From a checkpoint of a small mixture-of-experts model trained on Wikipedia: width 384.
Below are experts of layer 2 (counted from 0) of a mixture-of-experts language model. Rows are named router (the router's row for the expert), gate (a neuron's input weights, with its number), up (a neuron's input weights, with its number) and show model dimensions 256-383. Each number is 500 + 40 x the weight over its row's rms, rounded and kept within 0 to 999. Numbers have three digits each.
After each expert's rows: a language model's description of what the expert responds to. This comes from a sample of Wikipedia text that the model never trained on.

# expert 11
router:512495511470511510494454483508456483459540514539548494530442537562503541493560573510524480568554503484452521471563558506507542516480526490537410509558518452474546486468509486505558513434507534509480487562494516483471534441531522466475583446443535529457505503565441497555460549443528498522430532517504484466480564438503546485489486573467520464572453544493501456505476483511453525477477
gate0:502470552435451429520577493451503473547474471550543513463532472467499484522570489513480514498475556401586477513516482520485433505490517490488520545533457471451510461466583535506505500519531474491588602534500465477420529471492423498470548494581499540506506474469466506466511520499484539514461480483514453509500499426479533509555486472461468440450510465468425518524460519505411457555431
up0:564479510473537503465418494557488500444546569468438528471534507481473469456423544521514443502422430548474571561479473509505593521487473446527475492493538466572472513540460446572594485403516507478506511436499543474525505530539581496450465532501532473512457519505501533521485493445495511480537489522533501590474526513568489458496530486457500587546501459461534435509463501462428533486444
gate1:466478557504465525482516486513460504578574543441455544511468522444493481530465546435471440570509555440541459482517482489542488554453504499461518507541442509443499458418440475521496486534491411507422491448501524467458442492506471558551486498482431528511472516427473531466530502533510536486424496544523554466533485477429429383502491562468451527528552502511456543501471442469426544419529
up1:551483511503534520574490502520518481438496524503552505532454508483486473497427464573490538419534506516510514572516506489454498494580472487533437486489488493478532528604440487477559500510440529460539507542480499485509478492497467451508440527498576435490454492596514542426417499540525515519529479403571520521537489544560477524512511476478472449459539506489583482555522393483390478423521
gate2:512509519547438532497456510454500510476457543580484544606487524506501570484488448501534493450509567352483490551478530471491442542518468479519502479471490514453502486352449451535505542466500488527513466490519539472472521456479521488522518434503537467543562573489517481472531538443556502557522535481499457494484461513488529469485457470487512520457534464494484481487499471406445490436536
up2:442509570468515505595490432544511467462598528490525476521585532544450511482509566531534518558468525542469562421537508523562514517484459491509509560529498458489545520505488489420510493528572540443455539506516458488542477548484509566478447622558535519572576481487522485451442457503488495432451507542489542536524541502524492512416509536526503461423494523519497505512545475505535466499519
gate3:476453535461482455517461496536503465435457523475528560513519539497464507476573537548532464618545486514481551543506512544499513556585480487557495504535542413455472477426525552469555453501528520531507443490481466481522470541478441515523546535547519410494564480509547457574513543470513560483477548440464473473459427536414434513459485481486562549485504468442534550537501507529463536482507
up3:520497547470507412566444419415474540539550509483459566535491515466484499447503446472480511465502464565557523431488491494452510501507561525497482497488514515469490512476541444567526453537497476545469458585452456521487474546474492497525485557606549461472471476494482512607444550483515523486555466455470455455479493575519472501517484461450513463537474501516504503554436467492505578525473
gate4:527502503502540503548466511581471561520498494579517456531506470495506490493489562473482528543504501436503542480409543498538421461502476478541517461557495399473434440527530494462455543546490550532484540469451503545526446546583494482488515535561532502513459499512527515452521476421463450467481527470512524584509477430495397505472494498505560419569577491520511487584438502495575487453541
up4:541520507453451446541519412429525498527475453459522478494513501486497545555485459492439485510519501506474574488460461481423456463463465505456516472472437494406512510487498505451464557469513458511539555445507462501493477532484542421542497472457497458457425537524496498490480492586498500567516487527473473554465517481479539540504450507496549497472430424526557378469481493470477513491504
gate5:537464486482428490534509502539517538534509480594534528490448408526496483560439498551468452499583519505523502519503480524429468523521529530496397534570464508417565498510464492524499435470517536527538495536540477465547480493491492492533509493533448444511501487473459504460518556573543504460427525477516525528531466465425428502495455465466456530492526457484516534620450411552447489567482
up5:507461534604498509526510502424557533506502495507483549584453441498498525656466529599461480487552534534509464489442440511523510582480496435478457389536463522563531507472476507525460481485510582542514502497534513534505424487508516443536483521515451500522552486527448496561552517521541465504510520518472476526536547518501476525528444522428490450530460516465478464568432512558461469496430
gate6:474494479457457521533490474441487511517502497536430461498494427485495506455515543580579576464498541512571535505465502509484506468450498464517518530517481531493532500549520478378489474484546556513471497488491541576468478482531496477553524439501491448530485508531504498548506523519432572429582480513547459487532516505464487486498503493445475462517453471537458449570451529579449519455491
up6:494528504567557582465511466492498494493499482513542486483478476390499443496487443458504556493478504481466461504509512514517513455553504504538550483587455492560477521470478503496528530410461484484498444541559446474456546478480527522545534506456543554511454489576470434448503523499581533461472524463536487542475499470549482462474413496487480536546588551493526465511463522543457523435542
gate7:503538513429459502477596470547572507506555478441462518448522588498516443553488579526529529524536521454479455475513534498595457493422502486511507460470445567528497523468550553504508482581471469459480554552479533480501498453552456540486495479520467537434495410442466415515560445482475566540558545456557477540494437528520497497480499467520504524462410499564424508517519522461529456384508
up7:450460495495467475502471512461436543498447388600452513453516482489495478496512437445455544541485535524543470506531494530438512541536450519511506545490543478490493563416452478403481473608538523533514439528446470462522425502532509549557508532483478479430507516485476522449474517512508432531444507592497495481559537521473435499470545497460500521443550582541488557482558499518504508561569
Description: List-item hyphens after headings such as Doubles, table pipes, compound hyphens like two-year, and sports words such as won, medal.

# expert 10
router:493471562460549517512468469487443420491516528516563508462480526481492481498563529459496448539512471444412479450489575509496501480532560434477437528526534473477558496492490470554559510481449530525456498553501447427486550450553496513511569489468561554518475509494472513558454548468518492497472548552495507422460537448479510522458443506483445472520431513498433456476568471502510509504456
gate0:471483516446503496465570488442509469536487428470550488492562537481495500541523466502537493558478446451531543542517470486473478503467561438453493536531495472461522485448521534541553527517493478468539623540534468499385490514543408486492561489592573532506473438447497559504486517508436531522505502498496438487477498457490523510500511469483459499452531484474411419520456568528430451542399
up0:538488504464507510491437482554417486468546561478506533520526507510470493473452527497440493495487502534487547535506459526486550519469499512580485475505525495610527475513475438525564493442504545508538508443462506447566542468524558489503427519507508456554442501517490509503512497428499476497462469524547531545488435487526466487507483506454507498539503409511539512529522476468476532517523
gate1:520459525480431586489539532534447460567569520484498540474508528473489511517474530472494436596526519489541478424516508496534470533459511490494470503498425555436518452456447410516526486533522423523463465418537487424460464501545472521499515473527483467541484540479528520461532509602488496557450495533479537424533474548426441418519477520477441500545538504485469501454507488485476519451565
up1:470509503445575501563515510491527495468520548461523546583427484478480494487425422584498545395534513485612523504507547530464487501523523494441412502474461462430477503573485525483562502553449492435512490534496508515575494533549446457513443494500479534533432501553534585431429494509484533507503472447490573479570495521509506536484508456487443500449520488509552485554520436524443483466450
gate2:515481524563523534557506516500508521490501535508519567566481499485480576465502502520485516448422542424526482533406549510481459526502528499526492536510478483441519510387482456554503546454486494565455469547484448483473513470553457561520533493522485453507520552500478442475501500505529489551522579559403501505510454526510528474507405473478489524466499478532481462540471440440523505483531
up2:462557513525545466519421409526486557524539563509508450482550544513474506476568543515495493624480539508508627459520518534519521501496466471496507485529561516523506505471492517444468522514547507458510534538545474473510462544504499584484510529541524516520528481465573465471462514560489518404430541463457516526526529495538492494415505569481499502484527529510450455550517475553528449489558
gate3:460471479460468513511465494506500470483489460461530526464503531509478556521565504509565502592554513487544498480492519533482522516536516445510454519469537395431558463448452512506518501550547503568473481500476479484522480545490500475527536519514463434505523464445510475593572603549582565509538592506461543474465424551450460481483443476463548539528459445538541550493431460490452502556495
up3:535537532467496435521504476453478514501559497475482509588594494466435550552497448508477523514502491561516503456518506529469507502500541505450527493475512488454507492499482425527525500554498458518471434560486464521521442520521555526526553550594522448450514485488513566568445538486546532455549491482445460418473463547508534487487442488447500523486453469509517503523463408482480629523425
gate4:483566511506532519510530523563476552441536542580495436509495491475522468479470535466518495506545570466506521477486500505541454472557465486559525496521494467465446450466529472449488516523539543525417549480455514544493458488554468537555536578524498480481503464472483465498494473407464486497504526487499508569489497417479342506489484515503504446576537532510558473614514523521531465486503
up4:512521543486493504506488389426486518576444452458527465527538500454531548589481436485462461514556483510470566462486529479467469432502439506467478472507447517447530489521529478457457559470454478468581527472526492567456473549542545450538502413508545452464501506538553500504514496539510517536543475507584501564511546454537518549529459522540501500501479496572541388463481497515480491466535
gate5:563483506494466408493507524532499557513539512591468583479443466504510494563471484477507509507553461460455438461524484478450498535516556515511446563532431506480554474550525521512486505477511534513631467543451498483549540469411496531527579427486476462518510528461494513439558574550531503492435497407547476552532483502469511480530441443470517537480484439481513536593488428501508509549419
up5:552492511576504524427510511441515489541574434516502504536427456487494547584544500551455432521519517443492481480448458473494540547471435476503493473521457518582573504469477505537429486521462559514509479535537514509510459508481528475554483539522537489499567494573503551506557530522483527484495492526458480505498534495546492518537402520416472414516460428505512439541466548498507512477446
gate6:431448440450505475547472518467487483560511500467429526453523463444455537471539491579592506495483484497526508483491478549476449479471537445443516513513530520556466489566521485413495461472517546508497514516474521544454421507543438502553568519530499509514460528427478492519520504492446574477593436498547464508526482481549455509449496500456446511532494461557501434550454514542522506471519
up6:460537541553531556494514504484489488518562470579514504510473472396508509477514470480547521452452510526459455438474509478529537469528509494530527428578454496565483504502449561491525529435471539501482437473565470473535511450427494489522579511499525513560498468603523419435522482455558487479518487467565499546442518464518502499514446487512465532538578511488473477538459516551471524469482
gate7:473584519485465495478598493485498538497504473472472484447570595536504530497545538508468479486542534517512468453553526468514469504471516494498472457458433512487456498483516464533466508507573533493512555573440510475504519531524466532452450504507392507436576424498477477502543433464466544512537537494540490504487580517501510508533514504488529469419453498490428528459511438495538469438473
up7:478412479501506507479487493424438545485419457578456457474478500446478536505460478429511523518527532506481527541494497479459520476475429475479438537473558501496524560421437501503503513575525471457515433470448510513526451441500469549546480487479455536445495542467564486486463488466481487547502548526515569529508487532492487466504558470467511588515497594509521420520565534491538536547524
Description: Articles, possessive pronouns and the words right after them, such as the fifth, his wife, the largest, a number.

# expert 1
router:528480517455544546521451509506439433468559519551499463493452506492540494494490588513512473503500497484481527425531561536484562493496536387471478519586481494524531493490477406485522479490512586507463441535534493505479493507512545500552521477426547586464462452528456584555482523454534501573455515498519471462501530440489481503529497523491436457539434539483501462530514503552492531546463
gate0:530489567377422505489505509474515497478462410524504508547552500479453493559499523545511508519525516417587498550502476545502450487464517475462551490468515474417519494501556525555532479528479522507614568534534459476434469497560421505560510505558497555581478460499515474470531486500457486521517521511466469511480452454527544500558444483460462520431511440432417522607458505474421443521446
up0:537446486469547506502405485545416531483537530490509531461575483534523527511483511523447519517440474569443575515525450544530536533419494457557454523469474441589502440525521480500568516438544535502454472463535529493595493480477571472478474534477513477545498507521483530484429489420481484515490447530565497545494470484484503496483592509488503556568514465528557393451486521557470563511494
gate1:472459472471445557463499511466454508593572529476461513519413528458533435535453493465474471568496557487494440485520416497596494538460509491462501528497485490411492470455498442523501497551528434518444469486458493482441460471537504514518450498509446491466483516446504571501507539532510457535468473489524509451550463527428447417503486518480488542509535486508440509451473419501413531421539
up1:524527443420531508540533497526525447416522502495498458559441463507477474461449503504447551402511517519556522570495454493473497525527477531468512479525483431482482495536465539508577514556423488476548496515462524451523472509471465571502491536499530458521469489543481569495394571547497512529464508436527538488506457494543528539484514457535465446535478479476576479571531405505434509486489
gate2:534529477517420513479490500497481535454471555569454534564474472459435525490482493574529514481447535393475470556477565505438461533529474487480512552518495513476514507385413461553453550506523491540460487516525509475472450499458498531513522492492482455500530568485481446513533505511545551635548583496489488525514485508528509462511494482448508524453508498504473492488434457411485464506514
up2:448514566510524483503452434477514498451609536446509535491491559570496501449544567484510479559412529559481578498502554502539478505488473499542553513521528496513480477467504526463500481475548510437495541548491475486488523535491545556488474533528517502513566532464510513446485460510465495423442499497493466551489545522469483490469538524499503501498520507504507433511536512508552450478540
gate3:465449532473457490566476528566521434451455477485446552494483588488517520464548511512597463580568515514508495553482501518476525547558486487539444519507586490425513461469475519539509536547466506533483512472515482500552469529507477505551527505520467456474518522527452439574524587534511488550594495487444529480459486511469461445418452503516576551496469457557529560515520511502502480442434
up3:476497493463475441563486475437498496545562537466481568503539517471464513478516499476461504522518538568520472458519518512513482492446489488520487480516483443465494474465543442546491474537504448520506444585505468531486448539494528478485507566571528443468487544487536501595439527524527571484546531453465434463470486520509501488546430482507496491523501442524553480524468397524501561484448
gate4:511487484542537495536527480552493513560538520572530448426517491414447468509460492515478498521509575456478538485490575473524432457529450480511562512536505423467429428482520522464452579534528509543487561504469539546513507530499462497516521568489517513475492481480466511478523482428485525521479537503543611577552462451455407507475489487433545455528537541531575512586504460469608483522458
up4:562514480415479513479498408466491485561425472544519457478518458480561510525488472515460421480531510474484591507491517439462447445461500491506518485515447550405470467509514523420442551450476461481606611445534481534460535560498551435537471519451502478478460532505489487473497507543504499494490453495497524548492478525525504572512448573500492518529467495537544377429453487461538516507482
gate5:583488494482456470453506567514491492503497480543488535517467470537514506516432485537436506531588462486559459496529518509428468522510513473469435505568486513494520523472492502511507471510502488497532468550503435463533540483459532457483512442476527445452495568496519471434479535529515490461438517374576515563474518503516486505531467479560484517426538417515507478613462393534471500524442
up5:527494516538509540506541461450500448569490494539526517547466434538523504592531531559396449521514528427519468523437460479500538539485480452472452440542456558581542484430480474574475499483513565529513465523556477578521464473453530454552436540503540467497557534520464560497469522535471506557475478493499532503533546519501493528507486524461434458542464486513474474551468564546441465517424
gate6:476496473410547460566530507505455513533535480521407462499540445495540510458514551539558512534497511489565545525498501527494486519486550390483585535522476555504491537533523433408489455462525584516486499539520512572499468470550460470595518472518562529507470508476433514545512489489481545460536501507546413523567465448433465473521496489493488463481495526506509535494469504635488525547471
up6:474529523570482589428452498471538454503469465560559495489450488399527444502521501524580525465488492494474476509483518477541488433512445537541478489590467481508467484474473555515552486443480448487507381471547486431470528530499526523536576531471527478522456453555518438445517452480528552500466426462566531513440491504573522508476470547524497547535546500490482498565437555459495529417520
gate7:471576581475504478473581482503566531507497512494447519530596597457498446527592597487451534511546529495490440482530489486491507524458488464557480404487545528524530558524499537537503537522527492408455528568502505533552511523487509513498454497526429560500529447517468508531550510507464547502553480465476470492476529531513481512589532525478553540401459473486463483511555424464563462420527
up7:391456506453491540530466503423421489460435438520518481483481455517493449528491504486481480514499502482569518499489492512466562469503443480479508520444477524530497538444465443444462472549539528514453472481470501483461463496553465528592490481493482453451511532494448494450513495491556477544460544526496492514555484538487423497533557518471513559440521547558433503496555526535503532525561
Description: Conjunctions and linking words after commas, such as and, or, but, with, which, than, joining clauses or list items.

# expert 15
router:526523590440477510517462505567424491418535552487570472533439493530542479445518561486497472483484505429451509437443570462471527509499563432494471530501555459499470560443503510462551488452523532461482491533456493537479520470559481512520566490422568519532478482516483481554443582453492473547468495528509492449473540464452544535483468516502441456489446516455501440491525419568482506489457
gate0:512496491461479445463506477482498439474460463469554497510557494480490537521519489492505503507465552399606543558508491546503448454479559444478550532515522420469520501500549509490550498481506499521617562530539460470451538490521424488487549537545527557549534478500517523446470507482509502548520484459493472475498472433552499517532511472489508450460536378463407528538469535515411450507458
up0:552399509426461544521486529564473514498529546491446562448543513498486499497418524538469443524494446520431561566475438491478520503471426463550449467488517485543482514576464480529575528482506476557510526458481524433527490492496565516483444518499495499548417498488466494527477448432427486528495454486546478606498501467437478506489522510480467548523520523525573475470505495509486550497460
gate1:469456548482449544494546515533444545611514515461492521499516528448461502509473517437511472570511580487509434424542462532506501575466500452497473522510432504470500477468453465524471492502520459538465501459516530456452489457558462542526537514495467478521518556461490550505463496541467453510451464551566511429520439502470499395494433526475505469472522512583446531488506457520478487453544
up1:533548480454508507552463539567534477467529510486488493520454445428508465519495485569537554463489588441544547518510502512476472534531491526494450414520485477486486494516483525537552484570476528461531496584453523498528459510506429520546480520465524472487481542547489544447429521552510534486475481401537558458532436521544485577474531455483465485454442521542551501578592384498400498455527
gate2:485476514583469519487484503460462532445498529554499523583482482484506549469513489536502511454478524377490433485450518558452455488530497537498488482480510527497502541361513450492427535511540497538454450464480523516460511457524505548485545485492482437505558505466442499495490524482556524550518529481469443497464451470487499511537434501411490545491454489545528477516491402437482540470502
up2:472511552478534515552482432535482510485579529455552500515569554523447508475532497519525531544486533525491650503506523506556545516502505469526526579522486501526535481496453491476542496484526489447460517512523523505531515478453507578453449553528516529514509531515540438466473454518488493433427514488533501488466565504512525500433573554521479501460534509505471432507497485512517475517555
gate3:483497497414427455458477483545527487467418459500502526489445515500419505479584524542510516605610535521523502469550484550518524525501496503520479513522558359439509483478509537512524502512521526507520473528481512538511475503532447456510523523456418425532463514515469500528501600527567570462562494449489520517419507522477402457517404508508566501501540495554488507519480466460479486515578
up3:462503581450531498522488465458498530532595520507505605525590507456457520469509463475463517525545501562486494459479488466498519502496514519504450497522555494485523446485483450544526511566467490507480430528502493532561426516519524461519505536620527417434511512502496549554475514519505567485552528465459466485465526503530474488531414468504521521506455506568529540581431393505505578492500
gate4:538515543528529476494516483577479618505547505553502448499487466505528478545474529465491451553479589480500524498475545502593480514525475546547511496522528407482459461481524522472447555540509539541437513501474554564488448515555495528536489541540510508484521484448456543460503475455453459495489544453503535565479473422473398504516485501515516445551531577539519504595464473518548487498520
up4:521478507517468457511521459450490511505423449454534507502527499478504540560501443542520497470547527568480546470488482474463454425475454469486478474446386555437539538515504484466479571481491481510531555480549452502474483553506546447569519437488497434473528504479512450501486537553518511509521443512454463491477535469509566556429492543541485549484457463548532403497512503490459486501482
gate5:527528521466467446506542509577505484517519487552488587533427461565523485570545517533466447508556463463524431456501458441451477516491517509502368485493474510443563486503493517526506470469468497532577484522511473511585484462482523486513540431467464466421522539499502479462528569566515524472497467421512521558500467538478465539484496452486497513445498519461515534612513418496444481519354
up5:492499491566506518463505493462549492520559439498486507569454459496516532624536512582429455529508565493528492469433459447507526595504464450467466382551480515573537475385443532530539470498514496516568503462549501578547416478518536495542478568454559532498584476528480576536480537544528497496474475491498508530515532579527495541485451497458477499520477449497473486551454522562500467448449
gate6:509488429445514496499457494481484501581458563483445457459508463476529502439517583599552542472488511518566559504490488537554504470474542408496577518522458524543466502523473491463446466506515506466521491527516523555431496515568450534557511432499510507515514491504466538526495507528440563477586471522553451509532505472464453467507497433483458549488499477533495486538485529587518495431475
up6:480535489518498526410481504477528488560476458555566444510484458401488470444505512479534571472460509459416498513469517498531546427547476487530518480530449524524454518472457514488494512471513471497530455504579478476525546475464498510488546468512541508573447453563474375445567545479562534454456478530579510534412493442571540480527413554535507559497579520490554509491518523520508507496532
gate7:513532570441514510513556495541564517504501510487452519387531588473516490563555512524488508518533509487493488458525495493516496480463518495522502455510428510515486502504530453482501493589558505431450521534520530474553486552603462566505471455560439463502504447530479462505577453484471546485546583464497458506475503523540533522587507567442565560454469467488425530491521454485573471387507
up7:467460457468500527491534525516418515535465442511471478516530495453481497513417492450513473509502558516548531493534542469479531527514405436459514490478548493532500569400452504474449511528543502518532491451482468497519461471490461536546552478511450437483507507485487472463495550458485500621421539515475541511530500530483419533506521475449561573451516599513496513526512517488475480499519
Description: Word endings and possessive 's completing split names and words, e.g. Starg-ard, inv-oke, Henry IV's, often in military or ship history.

# expert 5
router:504473488451510512567442469541487482434503550537543516509529492483504518476505528497504418476492453494468482489545522527532572551498557445424488500548473471494480569482466513505501459475554517480475456503533477463458497476578496534499529509471526568486483460483461563549520579478583521554564510506551456513424505460486505503498443557491519532510445527493456531490538434493577493507506
gate0:550472509431504453497557505478470496552454466474575480542511500473481480530543502482496485522478468408520506550549497537508447531501476451502482505500558473525504476501571520460558521521472490478542570548516456462391481465489427524546542486553564539528472473515486499424472458471461482506475523468482463508461499493501556552547513485426480460433579448453396512557424521500471452562412
up0:521434524469499512483454454519485461479584580495472494423511493557514472462424533538462479496452507542483577545517468500522538484447431443558478475499498494598526491565453501548555473408487529528533503483491536511573478496476607445481452539482520489520481526516466530499487509452494501515492442528543528559515458494516463463491546528466531494561524468507600445491490462473539545489507
gate1:443460494497435532489525458512474520593556533460486540536470562446458499538439488449504484545455542441581477511493491461513507550406513477431483559475482453430505480399465443527479479502509426507506464430474510468412430497572536529495467494537496486531499511427496535478546502561544485534440508519522572462579451513435466441510454497471480551476546537514446583470493431524465497452488
up1:497564468453518525503492494517514442453521536506548525519413477450448434523486455548510560505480455529522510502531529505493485499547478540460458484485501487487496495561475549506559473512408522470493480534448451501544474502511460487519414560512529489501437476548471547439437511535497519536507509440510621500576473526489512539502526444507449491527540522491559507559531425512465460499470
gate2:473483497528475513451495507509437533467465501519502500612468477536517535474488491546539494514495529387524466551495553524459454538544498483499506512502520481499506484357449434543469523472489479552460451472503536485469502490469471473535486456522479464491514539480474426462528546513580494561556557491500487519517424473490554463473484470419474585481494493554474508540501417473494475517461
up2:456534529502513555518487421489545475459563535426575459507564553560510534453514576496495537561459537533460594474545543555510506474479428503508499482564440454532530458480477487465511474478536456471453509494494501448538490512479542570509472622572510484541562514487552490442470500523488471460445484501461468504481578535536496510449588485485518498497537487528437467498511452529521471494506
gate3:447457498459475496490462487493468490427503467495527554478452490491528445481550526551543445592532500482501535472508514519488542542603490474515519502555518430451555503467475520533501500532533506531502491500475508490523502533490455475476514521538481467526536445452500490546555584535533522553559547492432533513454468528439474446511413491484609497535536494521519526502467471519504451518486
up3:487487491456494429517516474434518531521569484504485551537577500461467490510559444477450495545480487519518512403524510509501509434531486540530501501534486479421523451469490463562482474535481473554516430549506449507521420542557476457528516556561527483500478506445511586569453561475514553497536537433428456469497496511473481479536426485485577554510476509551530470515473411514526569501478
gate4:547532564554499464558489520567454558530601524548487481433496469485522487521460562499495510483463557501521528479484551481505339471504466510459532479552536442462461454447492497505452522511460563534469505525518550501482468549566470501558541549520464478500508455527504516457500501465482524525556573494528526577400520396509418474471495449466544474520533506531490476582494524512580485472549
up4:552530527454490500470517444404497512530428478475531450494521457468513510566493436474471498521568501523462537459488479494485420486509452513472515439498433521441554466479532510427442580447440470500579525498489493535489454528501548418582493487424496473538513526474536477518498524528501528528490446520542475521450512556520492566516490547566513530483493529590554401458509472485476522466503
gate5:574457545517443449469518563523587506525517507612557583528484492501477544532483493544520435519518485458517476498499470498439464509539548510428414530515483518492487457502536483588496460455530495469529467487464488521569511439489498499551497429517540416530496556500497479462512535550562510455480489418534488497512496529447440507470499483459491562487453473486503512612486381500520526544465
up5:529452496562549546516475522446555496497485464523551528562491488488512544569514491567443460518467588450530441491414482483575504580500474445428437417537489521581506460491504506521421463493492515478512446434547492581525450440475512502548440502509549473464588530530524552505539535542533514513461507458513468529508525559524467559508467527453470517528430464466504501579528504512522514434431
gate6:451515498453508458536526534539469478542478530469433446474528435485555517509550501572571536497481521503588531496513467528570480530495546409438565516513521494543468438518479495433544518541533577496504502513473427557498417520561459520579546482492513481498510546506479498554515531470467534477588472516569445510565478529507460484505507453482437521527483458492527472550421521541492509480455
up6:482490469545543530456469485498484496494496447570548507511485441433490445461504509488522514476475495511450494462449584534499534450499428549566516485610423517558458516463478503477546485413495495466529418471572500491483547478491526530485479510505498478550457458543502448438584425457551499492473465478563534558420483466542483517468467510534473507590541523433479507569476567495482467468517
gate7:479579505445451522459586464498546526496528472513455508467588555491470480526512514547504511494493468509484421463541472536543511505488497501579526445517421487514520543495544457562476497524543461491497551582498495469545483578513469519471506512551472521422544385451437455479506507486481519534574489469483456484483526495510523484545481493445471490440472466512448524485540434476536482441477
up7:473376433464489458534467554510460484535534456515489482469470439503469545531482525434456474515498629514510520479495483521509488542521483466500481506481527499466495469405468501447456503588487498528470419535478528505495495446525475526547505454505447467454476553486531477487569494462474507537445497525515569475511503582474471502498495498468508582500540572505526489536488519479533559437459
Description: Commas, and, is, was, closing parentheses and of inside running prose, e.g. player and coach, Triton was recommissioned.

# expert 4
router:530471526459478492540444486542456497490526501515534484539514541573510456420533582492493486501558517483456470439481573529430510506458575418547454532535579445529498516438494472444508493429536531486509524547504479490479555495564486529500534496411558508535509480509432493588483569464493493537462542513496486492459530455490538504444471565458466470538473531451501502527474465473502470482454
gate0:493479562425463456475504504456517501540467461446536519512508480471502512513506488540463527525487557407612462525528490485509465509462548444522506523466450410473498464504488504473534508555466457428539597534521435404445507502518439494491547489560538467546457498442517534501526510454490508492471537495501428534468521459524502477542453500494444477443499452470358508546409480478392510554434
up0:559506546463562434521417506535456513507535538521461539495442526494503458459462535530471468519498450485465613560476476518507557529448458442562468494429523493584568485498428455543601485424495535537518467460483532511541545484527581495512435517502498462550518488505520542532495467451474495507532493545502517598487428519482466501518567492473513555562493448482526400524506481451511455512497
gate1:468447509472485509469497504534421463589576488473463539521463508432467453543481499450519450527514502500523442453515439491546540550457498475439438487551446509452516471441427417479538486498520455520459494449528494511422481477543484497510509508519442510523534518446541503530479504548458495501432476506519518415560465534422501416487426513520474510507454495526455527472475460516405481490563
up1:524538489523561481516496525496575476418531525506532458470492492503509492494435468549495595422514490487480550522502508479514485526567459541540440498460492462438511507607503499523579447565444503433508483535465515477517479480492482496512451538532525465454462427579506543449439521538501520503488515406544583476547447500536513555486515439526405480503520471465561458578568374488443486467505
gate2:528477520534453504498494501430462551443443537600486561560486472467510567457483521564525512420522519426470488542473542520528499489486459527504509502459538467448500489361466455491530587500509473519480447522481539499476490475485514507484513496487480428521530569513512488469484524550552519536510557521502432479456437467516510473571453468425461531451501495531504508509525469430458479449519
up2:465484540500545494523494457550529499490593525441524507502523539559516555485495506439524521539461531502498598446489524474528527486499469502486551532516505448498536483493502487446494477511591524424449516512516486496514508527467551573494435568558502512539518523467491510452475466522457497470436568495516519579470554482510488479435503526497511489511477495518508481484528463471537464511521
gate3:445456500477422460500470517584468489440491475490450540505485519496497495462497535546550480600561514468558537514502511448537538570556521476520501487469557454452506472450479523536513538548547495516486511462540478513511450562546433486518575546510476444436548484443464472579528588498501592521541552489455529474455466564464449464444441433465607509500468461521519539518523448546448500477502
up3:509450504445473443518557453402474478507588502453436494556523536423519546494528442524428520494465496556522496451523522484473513484503528514477520470526512538477513485448500470559537492535490453535472442533504495544490399549472512479540514572554534471453514530473516511572409512473525569479546485467490437483457486551494491518528494466495536503512474488537553544606466407470455541482449
gate4:510538508556541479557482479512452535549546523562518476474509442510495474542512548465487523525472550479501543507437547501533416489521412513528536486539536439441452476492527518457503572574477539512493546483481537539459468498583478493524511534588526526490495455510505500458515488407441503477450515481495561599527509430483397440457447484508493441506526519462499486612469525549585463449524
up4:547494505465478562493519460405513476501473430458525460491531445506518565559465477505514463486520518520497574458483530413428417453433505505478498474530456538443519497484538471431468570497518479518547586471509471525498453561522554445512514543451497428474488532515505485486489554542498509494474481589539453558508499480507557538501485572501503488497477490563534400447482471515523472458494
gate5:585461469520481442500498517497538502570540466587491546482512445560513468534567532547479424511585478497466430508535501511458501523495554464454424522494485525448516488504532524508467463464519483525629537525506469465520511468434494544483460444479492428531515547475493454492513574558489537498485506380508480541481483487472476492491496424478485514443475488502558543603482430459461477542494
up5:499443508556513504442498501439525532518507446505496527600455479550489499596582533530388437502489565484489467467425476489487559592515486393458489439533454535519494436447486548464492514457552478537551466474522462554519411496451523447487431522507500477476563483506450513552529528519482507526475464522492445519487562499532492571539491495470464495532458435491484429531468496536454480459395
gate6:496513507446507452502492492501479508502515490519450484512491450490497530447505559553557573500446540516547530480466483599519493480460533428525564530527455507536475490537508421394483448477541591515490525546500515571469461528559437528582521444503503451499416450465512476583547502493443538472558459525571448529487496492522483531490501462462465507563474495585465497535464525573518529436480
up6:471541466542500495455475484487469467552476494566576491496510480383504488475509468448502518494432542488461494509512534510501555448541438507540522523580496476540463518457477566457535500400478470527498465522575466464485551454479524519545552470449540529538435480534494420455550460477578470476486529490530502550534491529534506493494454495518467521532562523478476497499499559536454478464507
gate7:487599476488464515503592457539557525520559469473487496443570573515503513534544487530486491494529520458448475463531504519544488508486497528510450445455456527546437515506536489540472521567507480494512535543447510468523485468553396551454493463534431506372582476439480464481530457428526552465546505473509439493469430535544504504498504537514518502471428489486471512500510473511563479412516
up7:405435448457484517537504533513467474524444477517459496502460503495456483479479463482494538528512502504535511460505539492443498524465445504455556546457548517508482571394428430487470509557543558563499489490451471461490500507513557573519533454504465480452480473450445493446465515523500482602499538501484533492519550521511434489471509504465529537408541591556468539568516508460584497503498
Description: Head nouns ending a phrase, such as race, fight, War, election, time, plus score digits and single-letter headers in sports tables.